Weights of a small mixture-of-experts language model, trained from scratch on English Wikipedia.
Size: 14 layers, width 256, vocabulary 4096, 53.2M parameters.
Experts: 64 experts in each of 14 layers, 64 SwiGLU neurons an expert, 4 picks a token, a softmax router.
Training: a variant of Adam for the experts, 5447 steps.
Below are experts of layer 11 (counted from 0) of a mixture-of-experts language model. Rows are named router (the router's row for the expert) and show model dimensions 128-255. Each number is 128 + 24 x the weight over its row's rms, rounded and kept within 0 to 255. Numbers have three digits each.
After each expert's rows: a language model's description of what the expert responds to. This comes from a sample of Wikipedia text that the model never trained on.

# expert 3
router:149096119153104119151169107142124135116165116096106108137157115083141152110096120118148091169102163149106147161142099112141163122092101108146105153107119155096131090119145097113136122136162108123101110126080136127134121118107156104103101151156115110133109129101136121112148168174083139127128135106099143143141110078129145171117156128132096124127140094134154143112137152083115156183138
Object pronouns, noun endings

# expert 36
router:162118157097113186176102146123182137144146135115110149120155108153121156116167118140160140136141155171151117129159143146140122123108128151150124153142130117150153105110163118100141160140101147147133148101104150133118164103097136134135091139120145132139164162166131143110120128177098144118105125075124144159082168135130138125138172115139111161120086108117149146138132142108096123113113
Song and title words

# expert 8
router:127147183129127148110092155105121134178088093147183067133115161107085097114170143165145153118134129128142077134112144092124180127139107153095158175152092105153157139111134137110169124105106153130107157141139157094141126152142150090147134107090125116124140154143134105114103103134123147169145160131105165114101150153111121142156135097122115144159129140127146131113147127106123110169097
Table cell separators

# expert 43
router:103143168152086142108127134108147138134124135131141099111121108128134117158144125117144103144113118139121106120170110126131136121108091130141151147130142135089153162076208116158098144086059074114135181109117150091110131080159099097133122093139113139159164144143112146119110122134103153076114103137119102161089155125149138175114142126092123089116127124116151147143108125102142119082127
Surname word pieces

# expert 12
router:097108101123141095077124147101173122161126117138152102121156150149124117185177148139144149106086121137192091114173159112114110140121137111105122119094072096127107112123155139091107083110112118140098109142105155109103161142140108126146143109107122094131125137161119084101123128107101127112123136097125168138141131131093125143104124146099128108126117136127122085124139135101129131098134
Determiners after verbs/prepositions

# expert 2
router:148135151136147137172075172097147078171122140128134121124116119138077086111143095137171135089135104104146154120136152164130093088116116130106170119173127077108140149124130138126153138155128132117109152096173108128139134124106110103162128119153155122110154126159162151165116103110155136175163157142126178114110100138108112085146146134131127149135103127125150112131142114173080103148080
Infobox relation words

# expert 50
router:138139114140156064144123137136156096112152110084102107145164105113137108147116122130122082176101131091096142172133112139118168113073105107154119125125149160099147109083141112125129131139146129111100081117127125125144105074165102130111074124153129127100167116116143161131101151168129142117122121140156096157144097144132163122127106097126094124128163105137156117117119081099126160136102
Plural, unit endings

# expert 55
router:146136161141154092158114175124117098077133107103140104113123153090124102132172124142135094146104101103122153129177122189128111130108103133128129102151145151115152140112160162137153114113106119165137174064149148097110130117117097135186111107112161131117141119117142163138114133166180127127130101139134118129131130148156144077103149119119132150120143144126115129128087123122087160129114
Institution name words

# expert 33
router:178165131157110131128132109106130167079141169122136170117118111162118137118105092145124135088192113145132137118094157156081156102108142128097154146144114081115161169131148122123132112172116142116112100124131137098142164140140152123142123151152124149175173104146097142128092101149108119112121094135100118107098124087121113119143115091106146154117087112168118138153117077157133152105140
Time and place prepositions

# expert 52
router:112121106109140096120091099118116075161125147159134137080112148124116109156111153135105149118108119118132115128097070101145132108115124129146104115103120136132163136128113137142123145137151117155121144112180136133128111128104142142127181091134161123073096125142128088106153104102148147176115149133095158090129087118137126128116112119124150161152104116134108121131180168116113115123114
Connectives and separators

# expert 6
router:110130147123165166103157108175060174115129133118122126127112113124108129147099158079166124140125118115148132140133104122105105120150124167144175136146137110152163096113118151130136095180123088096136123096117123175167174139126156137115124128154098119133129131142081128108143102087114144124134105082119090155130140112096121169156086156110134201158133143144132103099129155118179118109179
Mid-word pieces, table digits

# expert 19
router:110100094162151109098161094131084142087153107147162112104099131129177140136161120134128162119090147145097102155122131097102125168100142139136132129098128114133084141126086132155144121109128127145134111143077137164136170111127138125091128157132158123116133104130112137136197108102136083103090134160130099126170113138133171175116090149129116134143146148148132071115111098154156143125135
Date starts, table pipes

# expert 29
router:115109138141103157143130119156111158125112131162125186131104118141138080090147096138174116121101180140136125149160132151105125155135150109096158148113135143117133107142080146147118156122126109098124101128174107123142115125108121165141115170130110096161145097110147155162157101067086175112149151178142108144149081136158111148154160138122115123108156089078135110108137097141144119131147
Commas and list conjunctions

# expert 23
router:131154129123115162133085117130148147099113135105093116112136107110120171130123150143163132170126148114134140146120147138132120159110150142100114121085126069127129114098138094088120177139118154119123107112132111147102143095100112170168113151128093155105141138141110144200127147151147114075121118106172122157141133133125143153166089128140173152143129114126152134121124121123144134112083
Non-leading digits in numbers

# expert 20
router:116111164115131116156145156139140170144144150105138106145152134154142123078107125119123153094197150112157116101089132139153119143138123123126153155137144115109161119158139127101159128118131175108145105151145146102102123146130132122175138114145149097126092167153098116167140174150121138095127149119110181071110131090107096156104137126157096115110136131116085185150176121150119096138142
Word-initial pieces

# expert 46
router:113122101113119146137124115128095161149143127121128135101121164119119121137115123133123139145118124165110180106163071129117123152110123174142118106109105155115112090078074130153113152151140080130132121145133125145151107104160107123136120107120147121173088134115137140146153106160124126168125118147101110099147135132121103109140147148166094113180171122154130097090141114120103159098138
Sentence-ending periods

# expert 25
router:118148130101114159108132113144134129134156127121115120154135149116125123097143077135107151165130132108126146125126069144139155096131130179125169153139135125111156086135171098150147149093069121107131108107153119085148111127150153125136104098157113104124123133136083189194153122104133166119146102163132111125114115114121168160112118121145114102106137125176128154128104120135133125087138
Capitalized name openers

# expert 35
router:104123097085132122170118169123125095155154147096074144121145092113146158109132116094105106159098060099103112092108102132160109133122161093164113088117136157163108136151131112091104154091142155129129128133133114130126136148125123157136115150120162128105091124136140096155136177139161110140112133129116140101144120164146121133132156131151101151143151154161116160139139120139123106161085
Common nouns and adjectives

# expert 24
router:130097120136125094165159184116135144154130080120080098131141140113179164084129121120152154091170131124112151112104145112143121133130136117104060146139125163134100171149151126143141111102159158168140121149126136111094145169102129110155119127095136132136087064153158100126136188141133123119131109143102165121127158152108144114098100104097126121112162129107111127120157127114110119145139
Word-initial lowercase pieces

# expert 22
router:101150126147179145103115169104129103162122155162118122127117153088079101102152110119116148119136149163200103137093111100115155123135131150124146144147096099118162128107120126139141127126125145130116132099170156118143098109131092123144181114118140066129133168117154149096142109097147130150162150151137127099103083114102094106135184141131155141099108110158106114129121093113100130146153
Table and list structure

# expert 9
router:124093106113131136088116129160111145135106121131147117131146113102118120106096165110093099130102136096070158159118116166128124148148074124105104084127132095158073116123131137138109125121116128079116147138090168119169112173117090148093120096126115128078126118114142156124114103086131141148154115146139069123152188114156106152160108129124094129128110136159151127137105131124150138132149
Infobox and table labels

# expert 49
router:128111113096140109151143147150109071159114135110137106128120129109113112141144143075119093188094110107083157156140146137155127137113148114160142112111189147139105171110118083114140121101149103141109145099118107135130092106124101166105109139120129138087109119098153133096100141141157139124110136116182119145141096142154111100073133123113124161140107119131150114169135144161136142128071
Noun suffixes and endings

# expert 44
router:136145054169111080116174118175105124081150109142126162153123088159123109107156154130072136096146166112131138130152133108101139152135134118147125106070134100111112113140108111135110106121161113163145120117179141126175112181133117150188149120124124172132150166121172154130128116123146158104150102058125122141137126108150108057134148093157122120121168091140139091128139122132142140142166
Initial r, d, 2

# expert 59
router:177098100136138159085131100132110124096123116138114135138139118151082137147095170142145170168121164169079158101128141099121116160140110139161111089083157118131109103133105142133096094115144133151135123133109163132153150143088157133130126135096141172131104123118099103161148131111130125122110156097167119138121096145170149163101111133091168146106131124093141129099143125132147118132137
First digit in table cells

# expert 28
router:161084143114125153145126131132170089139158127148155163133167122167128109148146119143129138080113114115132136108122143123184078107152125099116123166155128112136146089167142145082137160130089138122145130115115117128135134134132111163131094097131187139104130154144097126163150128110145131165135148110149171098087147171152158125119162129176122120110147143133126171123132125171099109129095
Place and title starts

# expert 31
router:107147131131109155113143092142120134091154161108091103118100118097187098095170096165120111129150110124124142158145138179085130113147159137103117089136148116118096116089106109161138149157127161128143114136102074145159157121119118158111106107158092112143122101102117160160157124112085137158160107133126105141167141120147091158115092143149099138154089133148105106124132125121140141136145
Year century digits

# expert 15
router:164141127107146168138115114164116113148093091106102158167110168123099137147080131088145126119136149180113137143137158115121140141159109101164145148150145144124139130138134093151120131178154102123129169093135116117123096136153150099127121108105092144142085102128136094105110148107138102151125117146116103170132089098121132104080103128098139133168106123125117155127102165121130152110140
Verb-stem beginnings

# expert 51
router:123130125150075116109098082115140146086123131134117146143143123088156130114118118137122139155111121124154080107107137145152119121123138108109118106121125117137117144143143120140125114151117139081144135139104110160110084145117155154094109082116160096168136161124124128152145134160096127142121123150126137115164122124082116098116136153135137071093142129065104117157141098140064138168097
Lowercase word-initial letters

# expert 53
router:107178137142152128118122110152145185128169106118127125098137152093134133142122099126113153133115139102176171121098145133075160147120138111102114138143105123120077118165129149131082127119105155103131132109135130132118139148135112143105131124087120159129152100100156113141113114093103130129176109160128149135093148147097112118155112087105114133142125129152097112084082138125171097119160
Mid-word fragments in lists

# expert 10
router:114123097131149119140096128124095128138090093164127105108114152129112108110115109155147106094160127143183118141130114113134163128128144140114155134160147126118135107122120146135107113155145102101129102109157156105154107151133130077086161121163186084155134156136098109109105143100128088144118180122096084137138133089133121130138174125156166089133148113161132095136100125136119118146136
Spaces before numbers

# expert 26
router:108173098168148145132113161121101104171108125149156165129137148113090142133159140124087134149149098169121115112117106122098146136165127138130154116151100128152110146143122179148154101112148103159133148113148146126132174119154145117111144122088131126169145160110140104107113111091135106127143117113104140111146119119129095114115114109169115106164131150175181098108124137126144167104106
Line breaks, headings

# expert 63
router:126119092090143103094107129112162077139099120159103115087121141145103138124114175135130162152079099134126159129141155115168134153125146107131120111099114147155103157137137135078087111090154167124121092116117151144119120152097115182127132140106155155051086088115126096098154116106153128144099161094155117123141134154123152129086101110133133159154100117159134113139170164145119166100109
Ordinals and table categories

# expert 58
router:157128186147098153097126189092128154159124153150190092094124125108131101130139148122133147154171144154106086129114157129119110139146087108118159147137185155120125117117128128104169141120112099109139156107152159142117101074148094096131110117153158124122157157155111136116106141137121136110094152129124112135104155100162148165111152122109129103115114161106088143134131124145154109149125
Foreign name syllables

# expert 5
router:108123147092117140147176116126118145152116121107156127111095174123096140166122140131093095147160136128111134176150134111145127091118106102154172138155133147110161161155145124173107123148137100145113125111092075123082088095140101163149126124112107172167093154126160091101094133130129117119125158127132113138119100139108109123088123145113154110125125122090108145166104123154163153086121
Subject pronouns and auxiliaries

# expert 47
router:102141113146119111141116124177115131093107098119128116126113100125127122155136102152161110139130130114151137179149153109122113125144181131117095151152122122095140136127108139101110147181154123089116090115130142129106127106157141108129100173129118132129157149112081119175069133106138127088114141135166103126162142086166160134160114086125136133140120127126163102117089125173176158116134
Leading digits of years

# expert 13
router:102124108098095120157086121119138143099130145148129167146081091130150123153159136095153125152113148091131151108094149112113134117135160151086133132127111095105155110087138079128105131163125097108133131129130120171103138124120083191137135153118089137088141163130109170112144124173141084088102076109122155102122137136144092181180108138110140119143134161123115124133110105105143104145102
Table numbers and units

# expert 18
router:160077113122164104112190136094138116124106103123147122126113115172160158119176129153132165124131145112121118107098127088134110150148148127140100156123127132129134138195130090148133111123159181134143111167114124128116089147102157100150131131118123113091074102164111113097165135128124122173131123135122127081128087125093154120081146121107129110103139099124087160116141142133106142126109
Capitalized initial letters

# expert 17
router:160108128098125128166124094119118122166153188155184132106126129157130145172078169122094114108107116126109100119127127112129096084131122139163117140127164115126136126137094154100122136136158100167142130133162098160173152154111158155115128145132127118090094091151113135108133119119127110153116113136117155135110109157127125172146089172155176132134125141105133158119137146158154085117142
Personal name pieces

# expert 16
router:137131093129120095145177148117117153173165133120078116117116131148142164085106101092146102125136113096110153130155129181129163165125153161121121104115127160138085142144157137141124103117162140147114116133098126144102152139161142131160124180163129103152072115097152118144124175151128117102160136133131133132165131111114138096154131109115109122127150156136111144118116156093094144153132
Common noun stems

# expert 14
router:169097170091144110146120147115138100148129151139156101105127126134110101159155138121130130158109135135127132136084163105180103152110148133132115113124178130115138128110123083128147134126159138148139139101098097110144130108113106138077104104093142157092143118142090156116134142123128121145060095123142120126107106126177142151096156136139136101122140138142111141145144111139147070170099
Mid-word fragments, symbols

# expert 30
router:129095114121132106114164094146149110115133118124121117134085141087139108173103111160159120120101169097141142109124130103133154142104147119139091096159132155148191159097114139126147114108159136156137103131095154125160123155140109127168162132142145129110098135111090127083124118128113110113148116137092135101133158140121146153074091101096130159132129122135134093152138146085146084136156
Table pipes and months

# expert 45
router:122104124095103117172119123128163095145132176140170157111138113148168129190120135118075108084128076133145122110132137095178094133100166105158112125125170156135145145153093124099095139117152113156154122142146091108160162144086129165115125120107177131073095124160096157128160151107135101168105125156123146094106104158144146154127122141168179113126117142130149150132155123156129083148129
Capital initials of names

# expert 61
router:167104160096142111145155152130160114138115145107085144173182111144149111114109106082167096128144119096136159080101081133131107136129147125115123104132148127133147167089179134143149121156126144124136112096148105093103108102127105091123121128150107112150173137114136126128088169168154155065114096132129127086109141142156098096117108175130107138122136114111098151136116133101099139117122
Concrete object words

# expert 1
router:205105144133159131091115132153133128136097109105095104118141152113142148077084151137196165118132169128117160138113155106143145163105158131111103124135080151151126128110166136122097106159132160131119108144104126137118158153096162121139128156144111167125134085148129150136104148111133120099111149096127140118092125128102168133130101126110162142135119129184160134124140174103083114136137
Geographic and infobox words

# expert 41
router:113158151149156119113117093138094151100151092119135110127097151117131114121140169152138116113126141147114119143115143105160120127133098147143120142144113133130141140165103087166137129097105143119111150151105093116137111112124124122132162122170142164111173115151157155096157116085169132093148150106089104126105135139129124147145133109133172103146064154163112104097119130129156113131181
Predicate verbs in career prose

# expert 56
router:122099144123145118142113092116093089102167137086097159162149125135150183103091168118118146156095104132100089095147112097124108098155122151132122094102128136133112079139133081152109179135123132113101137172146119177134108132174175104098146135169104132102105140101095079141124137135116102151089127118140158173178156079110134119132127095176113120165103152118148123114128177098130138123144
Verb, adjective suffixes

# expert 62
router:133146085149133174098146100106102200140153119112158134123105119110082081103127137163078126146130166097129138146097087144119149097127148164120122133117139145150114140123134116125119092148150151136137151173108156131144133124102148129117100116109105126112129089133071117143177101060113129146120098136117096118135156129184130114141122133150111136126164132133104084145106102155173139157150
Table symbols, squad rows

# expert 37
router:135170159117107101105098136137124153084127137129114129157134101155114129104102121116129103125101104121106113124164107146093114149137142115115153130141118131142078109108150132144148111126144123099130140107086169121123142130097125115115150157166148098175139172092127147145080139174104147092113129146108131122125168093136056116182145140124081147145120102118131127164133113108079126149122
Technical word middles

# expert 48
router:097158122134074133098081144112117089103130145109186119168128150137104101163169139135112103099134098133152138095114114135090123101139161086119171124063101072102094102108121125069140143139110166116099129139145144157112150145145140134106166082142119078160145114122114095169125126120096132111148154146104172147122125085137120130131151166082116120113117136135131141110139137161126118136113
Articles after prepositions

# expert 4
router:075145080159151156110114116157099152100125133148170135128134124106105119134111111140121101168125157112125130120104096126151165127154151155111112100140111111156107100127088174171111106172141090117138159135110117168158164150083147124143124144143109135136137111089073166136159105042152117135154103141127101119141149135135142137112144129136131135121173137140134108123128109149142091157125
Year-start digits, newlines

# expert 32
router:102161142122141163093138116086086111129097105131114160152124098127144145150127089178181167122140110121120122133132140143125124163147104121105107108147140102113142094140089142139134107099080141103140118186110160125142158077153098106079125115121083140163108119138101172110140118165159097114124151152131090152109154162142115142160146153126136182134159163144164118136145118144161155157134
Initial m, c, digits

# expert 57
router:113110156150118090119116152109146081148087146123197090117130125106130098153116133124128138113120128119144116130127122124168121146133110112106160135120124120120144119117123152123147158159148157125097121140177084125139089127151135082145135145185154111115131117141153094090117094137099123141162158164116151135109117118124114098142127149113150148108111111142112117141154167120119138163119
Separators in tables and lists

# expert 39
router:141139100142148112118161096157117125122159166156142154121098134137111151125121156160111112133099088126127118128124151147064117098141143179149098101158125091095084113143113162190131108115123094155111102162113147130101110159119170107151119167137092150138160152082155128142108110125140135147157088152150095141108083118099123144153134160106176097128101125081131135086122112136126136094126
Before personal names

# expert 27
router:062120089084178188119092101152125180123143128141134123116109168103127130136120080126121114135092160121145162130085108102130140133119124135085128129140118133112086123137111101108130130134136141112139100141124157126154140094111130109114168131132115125095140080095125163152125104052143119133132070144114096142144111123128112138153105118138098136130127142139125097116175140103151113128091
Table digits and line breaks

# expert 21
router:121101117134161123086145114127132106135127164142170169168159130123093121150106152123153132142121164131146113124104099104140133145128112093143158126112118109115156105101127143077143140157115151123102101133166147106119109098115124133135159098148107111096152145120135081116165121137139147157098142085120190094146072144127101161104151180120125154124113112087116149125161152117157093100139
Function words in prose

# expert 42
router:114145132105137134121096090161125109138151138132129124143146116125095110186100157082139149171088151103109109156079117106151134139080111128145116079087132127140141092118130105088095136132146151123105129128129126161161102101101180163138163106176103091065112132102119118117165142171144141130130160090136125127115119125114137138156107149134160105110090134161140138113099118107145113094100
Numbers and quantifiers

# expert 54
router:133127091152125152098133106145080170118091096153126130156121118110119123117113130147140079122172150137161145138149095125149163130144170154119149082144125098133138109121081151134097128133135100099138154125170145156157123125115173119072171116154133140134129118098076093128138108088145118127140136109135075148145132091098138128133151109146141099104147124179160086144062114137127116100186
Spaces before table values

# expert 40
router:129140134130103135113112158092153127163146117153127112102126116134136160097144116140131115087131102125096150125134156131182146087121120132113120148142120187157099113146159148091139165075106153149122133130119165117136167136150104114138083119126128154126150098159145119125154132120118132171130140143148132173117164176144177127149164103129083127103135148135153135122132133103086110158094
Country and region names

# expert 7
router:084172126117128143108116149133148144108117107160136096087139099128130148118136126123119104115106101134128160096150132176161139131176153120114128141132128157154087133113109110096134159128116133136124128179128144150129149127124115112132122133146134163156164084132152091142142122131154110117120117097197060140152139125134154104152139116156141166124158126124120125166114109158124116144128
Country and event names

# expert 34
router:163097132132130145129171140110122167164151177132167113116132127168131153123133157093126156162139151136118090106158135126111099093147098155145128168119147124144157126138107147133167133114112092148141137127137142136131131110158144116138101156119097116117119095146131162107127128151090149103126105104125141176103145126109153178137114166114158100120120113069097150115151166109150102079155
Personal name pieces

# expert 38
router:145122081146110102137136130124116122114130151123103124108139138178135112099133113134111162110095124122127120119134109126110120143144131139157119132096061157133139121127143164102128127116144155146129116144122128134092115153151093123117149169136127082128091150137165103118112126130134143117145145117116153098114132131151128127130130106115117171106117142149119139132137110104141169104168
General prose words

# expert 60
router:116148136143137085131108157094142141105093080130100086125102106127120115101115139121149135092148138110122141147115146154103151124126095121104083141131105148160113183096177141174169095091119165139117151156101163104123125147103123095141130134094128143103159093140170127086111135169152147136107109132134142113115170163150114073140096095121117131101143134123148124133139108132106127154134
Table headers and infobox labels

# expert 0
router:117171140119139150137142136163100121143188163152119145130122126113127100154137133154123104167116165161135085184129130161109129105144121126153110136122151143108124141113139122113144159104098136109136130127125142145146148104154117149104127131111177096160131149117092160146091118135065117089117135074146064159123136115145148143095114130115110121126126132143131108142140080163123162112139
Foreign-name word endings

# expert 11
router:115114115127130152139124134153129166153099119150173120134143069083121118119134135146122096148155162134104119117122143124114150189110152208099124137119158133158093159130072080125123109145124102119127114171149096131150151120116146152091164173121082143130148109086123161121112124122168081111121108138130077112162129150121112113150109086094111120118155156148126112147120083161180096171118
Infobox and list descriptors